config.toml
num_key_value_heads = 1
head_dim = 32
norm_eps = 1e-05
init_std_up = 0.0267
init_std_down = 0.00371
batch_tokens = 32768
Below are experts of layer 2 (counted from 0) of a mixture-of-experts language model. Rows are named router (the router's row for the expert), gate (a neuron's input weights, with its number), up (a neuron's input weights, with its number) and show model dimensions 0-223. Each number is 500 + 25 x the weight over its row's rms, rounded and kept within 0 to 999. Numbers have three digits each.
Before each expert's rows: a language model's description of what the expert responds to; "mostly gets" lists some tokens that are sent to it at least half of the time. This comes from a sample of Wikipedia text that the model never trained on.

# expert 12
Sentence-ending periods. Periods closing sentences or abbreviations like U.S. and W., plus ")." and ".\"", with some plural s, %, but and while.
mostly gets: ".", "%", ").", " where", ".\"", "\"."
router:499498549521499487510526510500469467500539522490470533482474497507492500478510501544478494529459484478497467498519515493500548437558504542489501463484470448480514448525516537476497489511474497458523475504512466497521482498504516509467523495506477532502481554536516509476487480476500479476514491519484462462467479452499533471481491519562527465532477491487519525502458544506525525501498526527546516510500512486547502484488515484488512528507538519469488473506479435491498494492497519537532529513481490508509482473512505522490505513489472472486487485530540475536517527501477482530486493501546518523518530437505524438523515496556500503495537492535499520552525493508482500481491
gate0:485487531509500483513536503525508504495504534526457519520476533494470483480484489470524489458495469544514477504501517484478492503516512487519504479520485482510573507472480548491494520527516482552489492497471485471529478508485489494481456482469491518460517502441526493491506500483520490492450504459455536464518486433487516472525499492506539504545517507452511484501470496502511485473484474528500515486462499478508541496529510463494474528469491510487471485533518553534488515489530532506536530538475493536464466480531527491510518483503477468483461498491503478484473501475510494487554510492535503526513443505509517504522503511504504494466451464517483443531474474455489566494529
up0:518557515510494490444488485500442503462493488498506477465509526515528517475496493499511513483506501506486500489482508515545495517524565479561487514529516466465516445477466487514509463460491512506500479542544507505466495524506466501533483514525506539500540453499513496507484521566507429504557462450509504504488479498508467512451526465498473526522477535519499525429509499509520527519543475520495529523487506512516526502493498488505530505510480492475461503512516509473510494489518468462501499528501496498486511536562467497453506436466509492497503489521461498470462511562489499534522511510475519507505501470460504523504484510493489508497482486536493491483485477494511507486492
gate1:474503527477469451522486474470500499478511520486461480445515516488488513479491537549478509497505502480495537506509484493488513459496517506500518521516486487515526495502470546504498484531515467470445473488485482468504481481509476489516568523490519527538472463473508518511529477498507489434528537503492488527547535488515486530514485501521489507489520548420545531517518491497501504465506475547498552477505514501519455504503488503498505500474509482483516501478450511470506475490510504481504517494462517526510480501508492479449466470510497467527493529531465484498527543485477516467525528484496522537497534527485506476502431491480521558471532496506507568497476513460511496470492
up1:525522546508481517468486519474469519510482460535540506466523481453490535485512483502493496519521533457499532462499523509527486511486501480493486540503476523520531551474454527462500482483511549495470495496449508498462501514494496518444520487504576521535502497498503503479507481477500484501500505525511495498492517482533476484473483541514514488455445503518469524470500447472503468505517474531517490513511505461462493558523521525473444550489533495457529520471500506451472499503516520523556473479487525471484518486490484475483516493448486526506479469450521483517475476480513525485488493473501467496485541516473474474485530542476493501519517527495498526501507500472497495465489
gate2:524481516458505524511521499468517493515515489502501471503476511512531526482503483479490542448534479447479519468517486486469530488515471498488431478461477532488485494458547527475505483516501521448495498422478513571451445514518466511504549485497510498499493537551520528499517512476508507471488464515477517448520484515490497514533495478501517481471518476477507520541487513471464524540479495449524519536502513495486474472484482516520522532496507523498484477483467536464497523508465532492518482469487534475494516480508512541498503576510486526504527490512501516529482493514522523479530495491460507520522521506511501485559504508503512528510493474531456488501509483467509481507527
up2:522527506484459527517503522500499485527444528489480498450499538513518481450472511560505536449524474462497540443501479483472491494520458529522506503500511513541507496457540537538483545513492515463484485529505503549453457531496508483523536483512503482535497495501452504498518528548508513502547479498500552552487509477516505485531478493512518494437505517532496498469507490449498497511526525511515493468498515513459515492462459476546508516508525504462518504474488555509506488504518553488508492486469500530491523524491458499523501551480509523488516515528488501491520539511467493470526489507461504527512492515499484530473515512508475499504489500502461473479537475494515468529503
gate3:489473506450505526503545522509490475515509564498489503472526472512493503507535523503494505536489488527491507542515486490478514541488498500499521522482445494439472498470509518494480466490508493526476529535477521453455490465488514467479551507463479499500504505543493465483527472501505467496479487480494483517481474481498514489510487488458509508520529538491523530535479484505514559543487476473512505450521451492483502498494451503445482498483462486488493430471499522544506459481500504512554518505478484498527508461490509464539538491505505481483512533528504501466535501506514441503528487510478531501490507487516494477492464457533497503498495482532458537483497525553454524462505
up3:504513540509473438477462455513481465496516480482531491504515557496487508487498464524513447484512473503520506510518527492532499470499517503480501515511482482501545451459515476502457490487487487466493500493493492507508524499509494501510530440546448490537558494515540484518504510472519481470508520522500481439497474535491500506478533502541482514508484501506486530508520515475497476507509476486486508537490493456515490494544546498498474505467476525517562539545482522486546491478503476487488485483502522477469539483499492532486450463523504464536499457512465530463494502536471530471511510492549489481459512505482508500449501531517452478536548532504500492484496470491526482478501
gate4:442506487496490517491463525518560481509512467512514536494447506519504487463473501494478493511554484474485454477487515503540492490476467525491538487471521496483477465512526491490510478527492486484510495485487504487477492513463516539495490535510466481486502521494461492466496490514518534531531489515459487472469558493513515522474476486552494512521520414513501514516507486547533526493491473513537532481523447495544496512465488508470512498511499476490491507480478485542540529496478459540472506496527491448493478501502552501545471487466505516498538512534495511522508494499464486447468495498464521433512525515525494508484551537495484491493530509523481527496541523495524496502519
up4:469441489488505493492485470496509484492543505464506457508518541524536521508473466469515508517505465522515496545476525488544462482514502521507513518481492520496569469470476515490489506499493500529489499470492494494541463485508475511482498511519484516492520545503501478516500495519464447501464487528498496524500468537535514530487549494494483505492521481463444515407532541516507532521472457500490471509495465483480540491510517537524476477521522506476521496512485491542519480536476499523498475500501474450508496463504497520517452476483449484467547469495521478477530510505553496535536513502464517495538458502556515488515505483501512491506518477507454524500505533476485509507492
gate5:508463486503517517496521479512496520433573497487482481472503463502546484504525483537535518524510537512512492481518555493500520499501512575513503510484509485476505490494538489535551464540494473514512520505497492488540459491530485489521492510532505472500536547485484479460457488494474476495466482481526447479522498499452518511499471509493488526533491530471488535546491509466476504460464529516520571494495538528481476486472463496487495487535484505513459497511531528503499507492529454512501515535498496499487492509474479505500484526495520507492528506500501501542533535529450513503523524523503500452539494498559495551511519550498519503541526499502515531491474512493524481522481
up5:476537468442529519483511482485531518490514518528445432519499507503531558514542535533461490484471514496540521487488457501472475488513516521487487522495510519535492479474480502463511497491535483517481515496472487468492529487478455510530517519504512503522534483499502451481527506509496499508507490479475535467476499497539453505451530482503507553534498481496485492512476508514482473491517503478501517533441512486533500527547521501512521492446482488545503464495497470497489527435477484465560503502494490510527557514517511493477494537519460493477471541489522516501488503481556510486539497512483537511521509487507489496501505517530509475525498519534467558474472517525477491478525
gate6:522526511509449536527533483500471462516492544523510534451444533501518485472494506549546508482512509523462493501496491460519508468520473513516517472493496504539551498517519519514510557513474458442471509524509496503524477503517467536474494529502521460535485509485517515509483466476508505523459492483501532465505497503465472466500522555509524478466533468471513474497512562485523505486449485479521544485473505492492479484495502483516514512490507500491512512485555514474470469497477536509509493497465503536467511460503471514470472500490475502514507564509568471529504532519496527491518514525479498500503470520531498495555504544529519511515463501490471484520521524483498498532507
up6:449490499522489486512516487531484514498539410476536532474471496517511476496493508520488520460450505502488492484476517508487511511488450490504491514516454502531475515514539492500516492560497500471480522478554560526537505507528509517475473531498469458484479507468476536508517514494518488519479461475520469462489534447521453540498487503514480524458483483530488494495494526503494562473473519484515538519477477477500499492489506477479510488460516534496499511464540504507531479489500480479472496468531498525490524476485505516546462486476511482502558537510494493452502497512526523495529525498517517478507476456527501523497518500477506517481480479471510525488533463462528432496477
gate7:489528484525474473507495511520491495532471536512514498506497478520498495509572521517484546548513482483477451494499499500478514455538496495492477512503460524503478515484504464496502489567508551511540473488504505529507447530472470468455498536528510534533492523538521489486494570471485500543515527473526497447489502492476507501462500480500527509522484497508519515520506484536465531470463524499499496492503454498471493527506518496504496547506486523474472493469454515490486518466489485491516493499451515492513530485451487470513471488475450521508553480523560454529506498516448485496452515485504530534533491490473480499502511503458513518512514481494500526527517481458525514512469
up7:533445543476512471545541429502528497531453500535557533521530530473487457497535533517532535508528538537497510497478482487507488506481496460499482512499488535460526529502498517517495547528504498500524503511498495493546457519531521531520547473454506480520516451505517496521486482495496500475544517473500484512501490478486506490484558515480523519482537501538493496520518476489534493482503496502500544495492514491495476505447493526512481549478493482539521491468547515483496494510510562473514508522523535518480549507517496525492466497512499469502446574489499498480496505499514502523514522486518506505508497481506550495493494539540500488482481454491513457472517494506497479478525
gate8:533513461458555480536505485502462547519476556516450521536453493501450500513506489491492525498505484499490510514469458476502526504450483501504497482472489453532509486471475491515521471481430508501488469518545489503533497476488491512458491486529487501536500554521499507521497493496518520533497486467496506497477507519473477462471507501556527503503516505473508523544465498488479489521508480484496556495498518535517499475502534492501458495498493518484452513487524485518492477479511517501549486514475499510532517492501502529468524503579477469520441499511486540518520503543499471498460485459512511502506502489544494449534516493474488501513486524471481487522494549530473512479452
up8:517513480501484507534507509482489494495479460488481527491534488526495526491521509512521522479488513563482505521516449482508438465514487496543524499459524475466498487500498496506489503490495493501481483490495471495529463522551503523506513457493460497490511507485548563547509506466481531498517478490512531502524541492524496457456524483493518523514532501486504461518490482539507483457477469543477522448558471494459491484465507485521438512466509475486537515565510493555488446493499475473512495501489511455489545461513510529520541470537537492479480486524518497489502511468486523500489511506522459502509537467514508483534499506488497498484474502483487486467507500435471504492466
gate9:481513495505484514526566454517484492521553522500499487470473490501506531508473535474498513518509476496498490515557489498459546488509542554511492535438531513522515469525513518524480457493498499509524531495480518501498471505450490451471477498467497482498486516512483522524550506515499487548524505456480475436499470478517512515503491471523492493512495488519505512508479527520471480520483502503536499481514498493468505486464497504477452506536541504501481476535480463552513475455479552517501489516483478520532522474520530540495530491463509531465487476516516481516550537508482510514549530513522545525524480501523493498497566522493518503517508529501481521555524515540509514521492
up9:499488454485555499479504523510508508473478516490489520510486512502476453481516468468526499491528519520495515477453504519526504532454488505468498490504495479503486478465473503514516549506525472547530502516554503484527496554485482520549480490499510497471535461501483469518474509458458523500511460510519543459516517522494501495446562546483514542483486510502504477524460478474526514477511499536496502505460468482487494542489481509466550478476467566477520494507458531464477506466488486475497513511499501479461499547504495450464458494531512542513520499515458502501506472497508492455476523529466501496481507479484480492517481478539501483490456480485488454464509497515491524515479
gate10:497518529494514490551506524519487506554535557527498501493475525488503494492464512534500552485501488482514527500516510475478518484513516527521524472473471476488485481517503509503484545521515535484519477492516494552473470545473507473554479502475490421476467487422501493495484471488517488502503522514481525522504456532514507525495471505497518498496443521471519507476478501507505498480502507469504487534465508495489506511513503464518555465525532453482525552505497479493527494490487510476503560494500488513548490520489528538514514493486494507513508512487528433528488562516488524530521500548473531563511516503537484477472507520518544530500475493508486515500525475522484528476530
up10:506466507549480483514485439500487477491488496471503470498508527500514442497489495482513526496529503521485510500556459506517474490479533511495465468518543540475491543542485520507500488470509480455519560459481502492501477493560498496482478545496483538513477511484503508459497461504491514506511532521508476513546491479503469483521495433462518473542508505523497474511515528510513498480503511491497512493517459514510501500440504489515485495512512503528468519558488505481496473485552496514495474554526485519538513491521460506493508491454510499491483489510487484521527477480478526495428537464498475499564468460469516505504500490511500537507513474453523545521507535468537511534501
gate11:531551521501523500516486466499475498474462536483529472474491483557460510486500503486501475517499483467541509469486507458512508538488473452505520452532466505493540509564516496487517519509441527520510506457456450507517530508513457495505504483525494518474504534469520520513492498480483484478457482493501489461522479529499488515489475463496466460478486464491491547534507490484483482473486482516544500520490518468552533455511494529562495499543499496498482470527511498490507528468510488498512510484497503544529505544488510498506491522487491491477485485524506507534492516454540533491491498461551510526513472509490525518537512534483510543456543508555475541507494523504499486475478
up11:556535504492519458509507504552498522483477536462471472459511504541507485511456494484485497543489456521520497447508492513502520533459451462530525475507439496500536513566490474503494539464464522536492497490480477503478525492528497483557510490527486506491504536490511504512496511475514518516501493513477513479482542482487483476505478508498470517484486475502519547524515502491518487487538473529522474520471535477508502516529503536538532518525510526474515489504485508491510520489519512533522490485487511565518508519485531537502537503554479507495519495504543545495491534509537527515515494478517492483504462521466510537523518509492456542484538491583496469504492507521476460487511
gate12:502495478500489504513469455524488458486538541473463497488466526523515492456486517536506540539469524504469511550517493447511472493492527505522487461514527509531437493498489512531500502515498497522478451480507470508538465471538514465497522535482446490463514517520495532496462485519528444477467478480514519483484537492506479473470494551545492489548469493528515507509518502504516514520528509485512502490522527512533439520487516450509531498497534511506450471508501488477500497476517521474498511506547485519555488479508500513492542509525507497533499472498558525507519533507488508486508507519474483523486520500505472512514501533543494528493510496493487529483531479490490447510425
up12:490482526549491530519449516507521495485468483513523497495495529466491497480497512529511519512485516490468450529463489514507490472534507511519511487496583482469534506487509478534499491484515499479475518482471510477496512474487515505467533538462490519514475431503495491490529465524519505493484523459488511531524527468496441494466490506522484524493514513465504562475523486516492544468477497458542509526508422476470507506484528479471458491482510467476500493476503480513512484491513449463484544489517502487519478552532498477494517494493512570493511514444487485465531520515493503493494521545488508501507515526510486492494514488527459552516482489476454496505507522481451517528533
gate13:526484536504497499532480483507482494526534498486495527489509499518492512476461510524492464469493507427520515543530497497483545470548487518494517507493493465516536520514530507471535480499476510486523457475509526466508503463480504490451526554527505489554498521504507530476502488509522485476482538492502482515487494489506484502532442496505537482527542462458474530487495475542495507526508522502503524508497500506514509462505489516550500541533539445472524464500520468522488468530546535516481515460448470499505519497463528527525501520485461469472512468466456476505496499489484532508506525495515505515530498439493527479522570538517516521492536525476498529516500515489491468480526
up13:564520487469488484523502505525493515486536491488504517550498523515487497473475506492489467499490474435544515513524484489502529461525476519501504492497506491495527501541543494513546523479498483497535486500510472436503490480473502491482515524506520498520534529465518514497529516495536466520472513474519473515493508477480509453488478467477532522518507458453488508517528470514500477544498526523498569501476521496498521491517501494574480492522544511478525451510531500475481465502569524544469522470450489500507506523465509503486523516517483471488466482495481542513494478519502553511506519459471480498551470447484518497510565532534486496501497513476479501509479516496491475502514